config.yaml
router_z_loss: 0.001
init_std_router: 0.01
vocab_size: 11277
lr: 0.00321
train_tokens: 241100000
Below are experts of layer 10 (counted from 0) of a mixture-of-experts language model. Rows are named router (the router's row for the expert) and show model dimensions 0-159. Each number is 128 + 24 x the weight over its row's rms, rounded and kept within 0 to 255.
Before each expert's rows: a language model's description of what the expert responds to; "comes after" lists some tokens at least twice as common just before its tokens as in all text. This comes from a sample of Wikipedia text that the model never trained on. Tokens count by the router's weight.

# expert 28
Description: Nouns and adjectives after articles. Content words right after the or a, such as superlatives, ordinals and position words, e.g. first, largest, left, central, average.
comes after: " the", " a", " The", "The", " his", "'s"
router [102 144 102  81 152 182 128  96 105 137 115 163 137 120 141  96 116 123 148 110 170  74 131 152 109 133 158 152  77  85 159 101  99 181 116  91 113 146 113  88 100 150 121 135 152 125 135 120  91 119 140 107 129 123  90 131 107 144 131 134 148 126 161 116 119 146 118 107 144 127 118 112  73 144  99 111 140 110 147  91 120 119 128 113 167 121 132 147 122 155 137 146 165 150 159  97 112 137 132 119 161 151 107 129  92 118 118 134 114 130 111 106 111 127 147 107 126 112 109 178 118 136 150 117 154 105 155 106 123 148  96 125 140 143 160  89  71 127  90 131 156 126 125 126  92 155 150  97 153 109  85 174 120 131 137  96 147 107  91  95]

# expert 9
Description: Country and place names. Country, state and city names ending a location, often after a comma or "United"/"New", e.g. States, India, England, York.
comes after: ",", " United", " New", " in", " of", " South"
router [105 165 127  86 140 152 127  86 132 169 117 150 151  88 149  92  99 115 147 109 145 103 106 173  79 163 153 143 116  97 147 121 122 172 102 138 174 125  82  91 111 153 130 153 165  91 114 110 119 116 164 101 138 141  92 184 130 153 135 131 143 102 159 110 111 144 110 113 187 119 121 101 117 142 118 140 123 128 140 117  96 113  99 100 130  94 109 139 104 122 140 128 145 106 136  99 122 134 102  95 126 129 105  95 106 126 125 130 102 116 108 100 129 118 116 107 134 109 112 130 105 134 157 163 163 108 164 111  88 143  99 112 130 122 158  78 113 146  91 148 133 124 110 101  87 142 109 107 162 101  94 154  99 152 154 128 154 133 114 129]

# expert 23
Description: Nationality adjectives. Nationality and scope adjectives before nouns in bios, sport and film, e.g. Italian-American, Indian Tamil-language, national football, British.
comes after: " the", " of", " a", " American", " an", " and"
router [107 169  94  89 159 149 142  83 110 160 123 167 144 105 142 100  99 119 146  83 161  84  90 185  96 185 175 151 115  98 145 125 123 161 108 113 152 156 114 104  86 141 123 157 136 107 123 112  88 127 133 117 127 117 107 157 107 141 161 143 152 117 129 123  99 137  98 109 137 135 124  97 112 159 126 158 153 124 146 120 124 112 118 101 164 105  82 132 129 120 147 137 138 130 152  91 119 146  99 109 144 150  94  87  95 150 111 136 102 110 123 125 121 107 154 109 149 107 105 153 119 153 169 153 142  98 131 111 110 148  99 127 143 152 154  93 101 143 101 148 148  99 113 122 117 139 114 109 135  94  72 146  98 136 150 129 160 115 116 118]

# expert 20
Description: Clause and quote openers. Opening quotation marks, that, which, who and because starting reported speech or relative clauses, often after said, stated or found.
comes after: ".", ",", " that", ").", " said", ".\n\n"
router [117 140 127 103 166 174 116 124 102 141 121 153 148  86 150 117  92 115 148 137 153  80 102 168 117 150 154 151  69  62 160  83 116 126 123 100 140 141  84 114 129 171  97 129 130 117  86 134 112 118 139 126 151 110  86 137 131 133 128 130 145 108 159 127 125 146 133 118 171 139 103 128  91 150 102 133 154  71 125  79  98 102 104 139 131 101 121 157 155 153 150 158 151 115 153 109 132 127 127 116 146 161  95 130 112 136 102 128 112 103  98 123  87 120 149 135 127  95 103 134  92 141 156 128 149 104 138 126  96 156 104 104 155 162 161 103  95 131 118 160 142 108 105  96 116 140 135 102 132 117 117 132 101 163 131 117 156 122  96  94]

# expert 25
Description: Year digits. The second digit of years, mostly the 0 in 2000s and 9 in 1900s, e.g. 2008, 1938; also ordinal suffixes like nd, rd.
comes after: "2", "1", " |", ";", "):", " between"
router [113 156 123  97 159 177 110  79 113 137 111 156 157 111 150 107  83 120 170 112 145  99 101 156 113 177 155 152 123  90 166 105  78 133  95 124 149 142 117  94  99 129 131 146 125 118 127  91 110 121 151 108 133 105 125 144 114 171 128 154 142 105 134 117 113 117 105 131 158 128 106 108 129 181  97 155 160 116 153 131 119  92 141 113 159 111 132 150 142 123 123 149 155 129 154 105 106 129 122 112 149 143  98 112 116 131 103 179  98  98 111  99 109 104 164 120 173 118 123 135 124 143 143 128 164  96 162  84 125 153 103 134 158 145 154 109 107 152  87 141 158 109  92 129  92 153 127 118 140 100  81 146 109 159 150 121 154 110 120 100]

# expert 10
Description: Separators after numbers. Pipes, colons and semicolons right after a number in tables and scores, plus prepositions such as including, as, like, than.
comes after: "0", "1", "3", "2", "4", "6"
router [100 166 101  94 146 202 123  97 113 162 101 169 147 115 153 100  99 129 157 110 150  90 116 158 115 177 140 151 111 114 153  91  90 162 114 123 161 120 104  98 106 137 116 135 155 111 133  96 101 107 148  89 148 100 119 136  92 150 151 165 150  86 155  99 115 133 121 126 134 151 119 112 117 138 116 169 139 133 139 107 102  97 116 107 142  92 122 150 113 142 124 150 150 101 143 116 109 159  93 117 149 155  99 110 107 139 118 156  98  88  82 133 101 115 148 105 142 115 119 139 126 153 141 129 159  98 137 119 130 148 122 106 169 153 131 109  93 163 112 152 125 116 116 111  87 167 133  88 138 108 105 136 111 157 146 113 145  88 120 108]

# expert 16
Description: Determiners and articles. Articles and possessive determiners before a noun phrase, after prepositions or "is"/"was", e.g. the, a, an, his, their.
comes after: " in", " as", " to", " is", " with", ","
router [ 96 130 119  88 170 177 122 104 119 143 106 152 131  90 138 122 113 116 141 113 145  83 110 147 100 170 166 147 102  95 162  93 130 132 121  98 152 151 127  89 140 139 136 153 145 118 119 109 100 102 140 106 166 118  81 134 125 133 157 162 142 116 129 132 129 132 103 116 146 144 122 123 100 180  90 132 154 132 165 105 114  99 136 109 167 120 103 135 120 115 139 141 159 110 158 103 114 141 111 129 148 163 116  92 117 151 113 140 120 115  81 115 141 115 139 115 146 106 114 150 115 143 186 140 176 106 134  73 104 170  98 111 164 138 151  76 119 131 107 144 129 104 100 116 125 162 109 109 127 103 125 154 120 132 166 142 144  79  84 102]

# expert 12
Description: Capitalized word starts. Single capital letters or capital pieces beginning a word after a quote, parenthesis, heading marks or pipe, e.g. ("Dove"), ===Matsumoto.
comes after: " (", " \"", "===", " =\n\n", " |", ".\n\n"
router [121 150 123 107 160 174 126  95 110 154 112 162 142 106 162 112  91  91 163  98 166  87  92 152 112 147 156 137  95  90 158  99 109 146 106 117 142 134 113 105 127 151 123 127 119 123 117 105 107 134 149  94 139 114 114 139 118 145 163 159 134 104 133 119 114 122 122 115 155 159 122 125 101 151 123 162 162 102 144 113 119  82 126 110 136  91 112 149 101 130 128 117 149 112 165  96 124 147 109 111 152 135  96 114 118 154 105 173  95  83  85 103 119 112 146 117 166 101 112 154 114 126 179 151 147  81 154  84 116 155 121 102 153 137 158  80 120 154 113 138 146  97  98 109 108 153 123 105 142 114  82 161 115 155 136 111 140 109 100 106]

# expert 22
Description: Numbers and spaces. Single digits and spaces inside numeric expressions such as heights, years and scores, e.g. 5 ft 9 in, 1–1, late 20th.
comes after: " ", "–", "|", "1", "\n", " ft"
router [120 163 115  97 151 154 127 106 101 171 111 143 154 109 159 108  74 114 166  80 149  97  92 155 101 186 163 161 100  95 167 102 117 143 102 112 147 158 113 105 119 165 126 142 155 116 124 112 108 124 144 111 144 116 120 146 113 166 172 124 150 119 156 118 133 141  94 114 135 139 105 109 138 163 119 152 153 116 149  99 123 113 128 111 145  88 114 158 125 153 142 158 158  92 148 119 110 151 116 112 136 142 103 126  99 155  87 142  96 100 118 104 109  94 151 126 162 113 118 144 130 148 164 141 171  93 145  90 115 167 111 131 165 145 146 110 102 139 119 152 145 126 123 119  97 154 103 108 128  94  79 145 119 162 149 134 144 118 115  93]

# expert 19
Description: Month names in dates. Month names after a day number in dates, e.g. born on 13 December, 6–11 May; also spaces and symbols next to dates.
comes after: "1", "6", " in", "5", "7", "3"
router [116 145 106  90 155 174 117  70 123 166 111 175 141 105 153 103 116 103 157 112 158 102 108 167 124 159 153 160 123 103 164 112  89 148 102 109 158 125  96 134  96 125 143 151 154 128 102 114 110 114 152  84 154 110 126 151  85 159 146 135 139  93 133 122 134 125 103 121 147 146 106 115  94 169  98 155 130 105 142 118 126 110  95 111 173 114 106 151 118 145 163 145 151 106 174 112 129 154 142 134 130 128 104 118 112 152 114 132  95  87 103  87  97  97 140 107 173 124 114 146 119 132 166 151 144  95 157 117 126 137 134 142 138 116 144 112  98 151  97 122 162 126 133 126 101 168 116  95 153 107  75 160 126 157 126 124 143 107 110 116]

# expert 11
Description: Number-leading digits. First digit of a number after a space, parenthesis or dollar sign, in stats, coordinates, scores and tables, e.g. (1.32, $124, Pld.
comes after: " ", " (", " $", "″N", " −", " €"
router [ 90 160 130  99 142 166 113  85 120 170 113 146 157  89 152 102  75 124 173 107 157 100 118 152 112 189 161 166 114 109 162 103 109 150 129 135 159 150 103  85 116 139 123 136 126 104  94 100  97 124 150 104 141 117 105 119 127 185 168 153 169 104 138 113 119 136 120 105 155 148 101 104 109 169 119 137 144 124 143 103 111 140 127 120 140 116 107 153 133 119 134 148 147 100 149  85 120 151 110 122 136 129 108 118 119 154  97 157  88 108  95 117 102  98 131 113 167 115  94 135 133 118 156 155 177 102 134 102 102 146 126 132 150 134 141  99 119 126 115 157 154 122 100 122 113 167 115 105 125 116  78 163 107 127 150 131 155 115 106 106]

# expert 29
Description: Section heading words. Words in section headings and infobox field labels, e.g. == Cast ==, == Biography ==, Genre:, Length:, Coordinates, See also.
comes after: "-", "==", "|", "===", "\n\n", "See"
router [101 179 110 101 143 136 129  76  95 148 122 140 145 110 157  95  96  79 147 126 161  62  95 161 113 151 165 155  90  77 149 125 130 160 112 118 143 130 108 113 123 126 131 135 154 109 135 131 127 131 147 115 132  93 125 156 101 155 155 135 146 106 145 116 105 136 117 143 151 121 113 100 104 166 106 157 163 117 132 127  89 107 109 110 153 123 123 139 141 158 140 159 138 111 125  98 125 144  98 126 137 142  83 114 121 142 114 180  98 114 108 117  92  87 148 142 156 124 113 164 125 145 165 147 164  84 160  80  84 153 110 129 130 150 155 124 104 146  91 131 151 117 109 124  99 141 119 136 151 100  94 149 100 130 148 118 161 133 103 109]

# expert 26
Description: Verb-stem onsets. First piece of a split lowercase word, usually a verb stem in plot text, e.g. s(neaks), qu(it), esc(aped), expl(ores).
comes after: " and", " a", " the", ",", " to", " of"
router [112 140 124  84 160 161 135 101 104 160 120 159 139 104 159  92  98 115 143 120 167  92 110 164 111 166 172 149  67  95 150 100 116 164 112 106 162 168 125 106 116 124 104 168 125 104 100 114 116  96 151 110 157 124 113 122  94 157 127 124 138 104 148 132 121 137 110 104 150 163  94 106 125 160 121 155 146 130 139 118 121  93 107 115 145 124 106 139 107 117 113 127 168 118 163 107 129 148 125 120 144 139 139 125 120 139  86 123 102 108 126 107 104  94 130 126 154 108 141 129 130 150 173 133 157 103 160  92  95 145 121 144 139 128 166  99  93 142  82 123 137 115 106  93 108 161 125  90 135  95  69 160 132 118 151 111 165 114  98 105]

# expert 31
Description: Digits in tables and coordinates. Later digits of numbers in coordinates, track times and table statistics, e.g. seconds in 34°2′53.14″, 62:16.
comes after: "1", "3", "4", "2", "5", "0"
router [102 158 108  94 168 152 117  77 121 176 103 153 152  95 147  84  82 122 183 105 138 109 120 158  94 163 183 162 103 110 166 120 107 145 110 108 137 149 113  92  98 153 100 135 150 111 111 101 106 111 153  98 156 112  81 121 126 156 152 149 139 119 131 126 103 149 109 117 156 147 105 100 113 169 105 153 149 104 144 103 124 123 112 115 140 121 126 155 133 133 121 128 153 117 158  92 108 156 118 115 148 140  97 110  92 151 101 148  87 101 100 113 111  99 144 129 160  92  99 146 111 141 148 133 156 106 139  95 118 140 111 128 154 136 149  98 115 137 102 162 130 114 113 115 110 156 114 104 153 106  97 154 101 135 158 122 144  99 111 101]

# expert 2
Description: Year-range digits. Digits in dates, year spans and codes, mostly right after a dash or digit in tables and lists, e.g. 1964–1965, 1996–2003, ISBNs.
comes after: "–", "1", ".", "-", " |", "/"
router [ 85 143 108  99 164 172 138 102  89 138 109 143 146  96 149 106  93 115 175  98 163 114 124 159 104 167 164 154  92 100 153 121 139 128 101 117 166 140 116 108 126 154 114 123 150 119  93 108  84 102 164 124 133 126  95 132  99 166 132 145 164 129 140 116 107 136 119  93 136 134 120  96  89 135 129 126 139 120 137 102 118 126 100  99 154 125 113 141 153 131 149 128 128 103 137  79 134 137  94 101 152 156 112  98 108 163 105 150 102  97 109  93 127 107 158 114 181 115  91 157 107 141 160 141 131  94 172 106 102 144 116 128 128 172 141  94  83 148  99 138 147 127 100 128 134 152 109  98 126 118 116 155 126 172 117 109 160 104 125 108]

# expert 27
Description: Digits in years. Individual digits inside numbers, mostly years after "19" or "20", e.g. 2010, 1985, plus some UTF-8 byte pieces.
comes after: "0", "9", "8", "7", "6", "5"
router [104 154 127 102 171 141 119  94 103 150 109 153 144 118 149  86  95 111 183 103 179 108 104 173 116 167 159 163  92  88 161 114 109 139  92 105 152 158 120 108 112 160 127 145 162 120 129  94  95 113 136 103 142 114 110 149 110 137 153 143 143 114 130 129 101 137  86 114 143 127 128 114 114 142 110 156 141 100 133 104 111 107 126 113 150 110 117 167 122 131 154 152 128 106 144  93  99 141 121 117 143 140 107  96  98 150  85 153  87 115 124 106 120  97 161 137 162 118 123 141 116 160 153 143 154  94 146  97 104 160  99 150 148 159 158  81 113 142 110 148 161 122 119 118 115 155 123  99 138 125  90 145 130 165 151 132 177  95 117 104]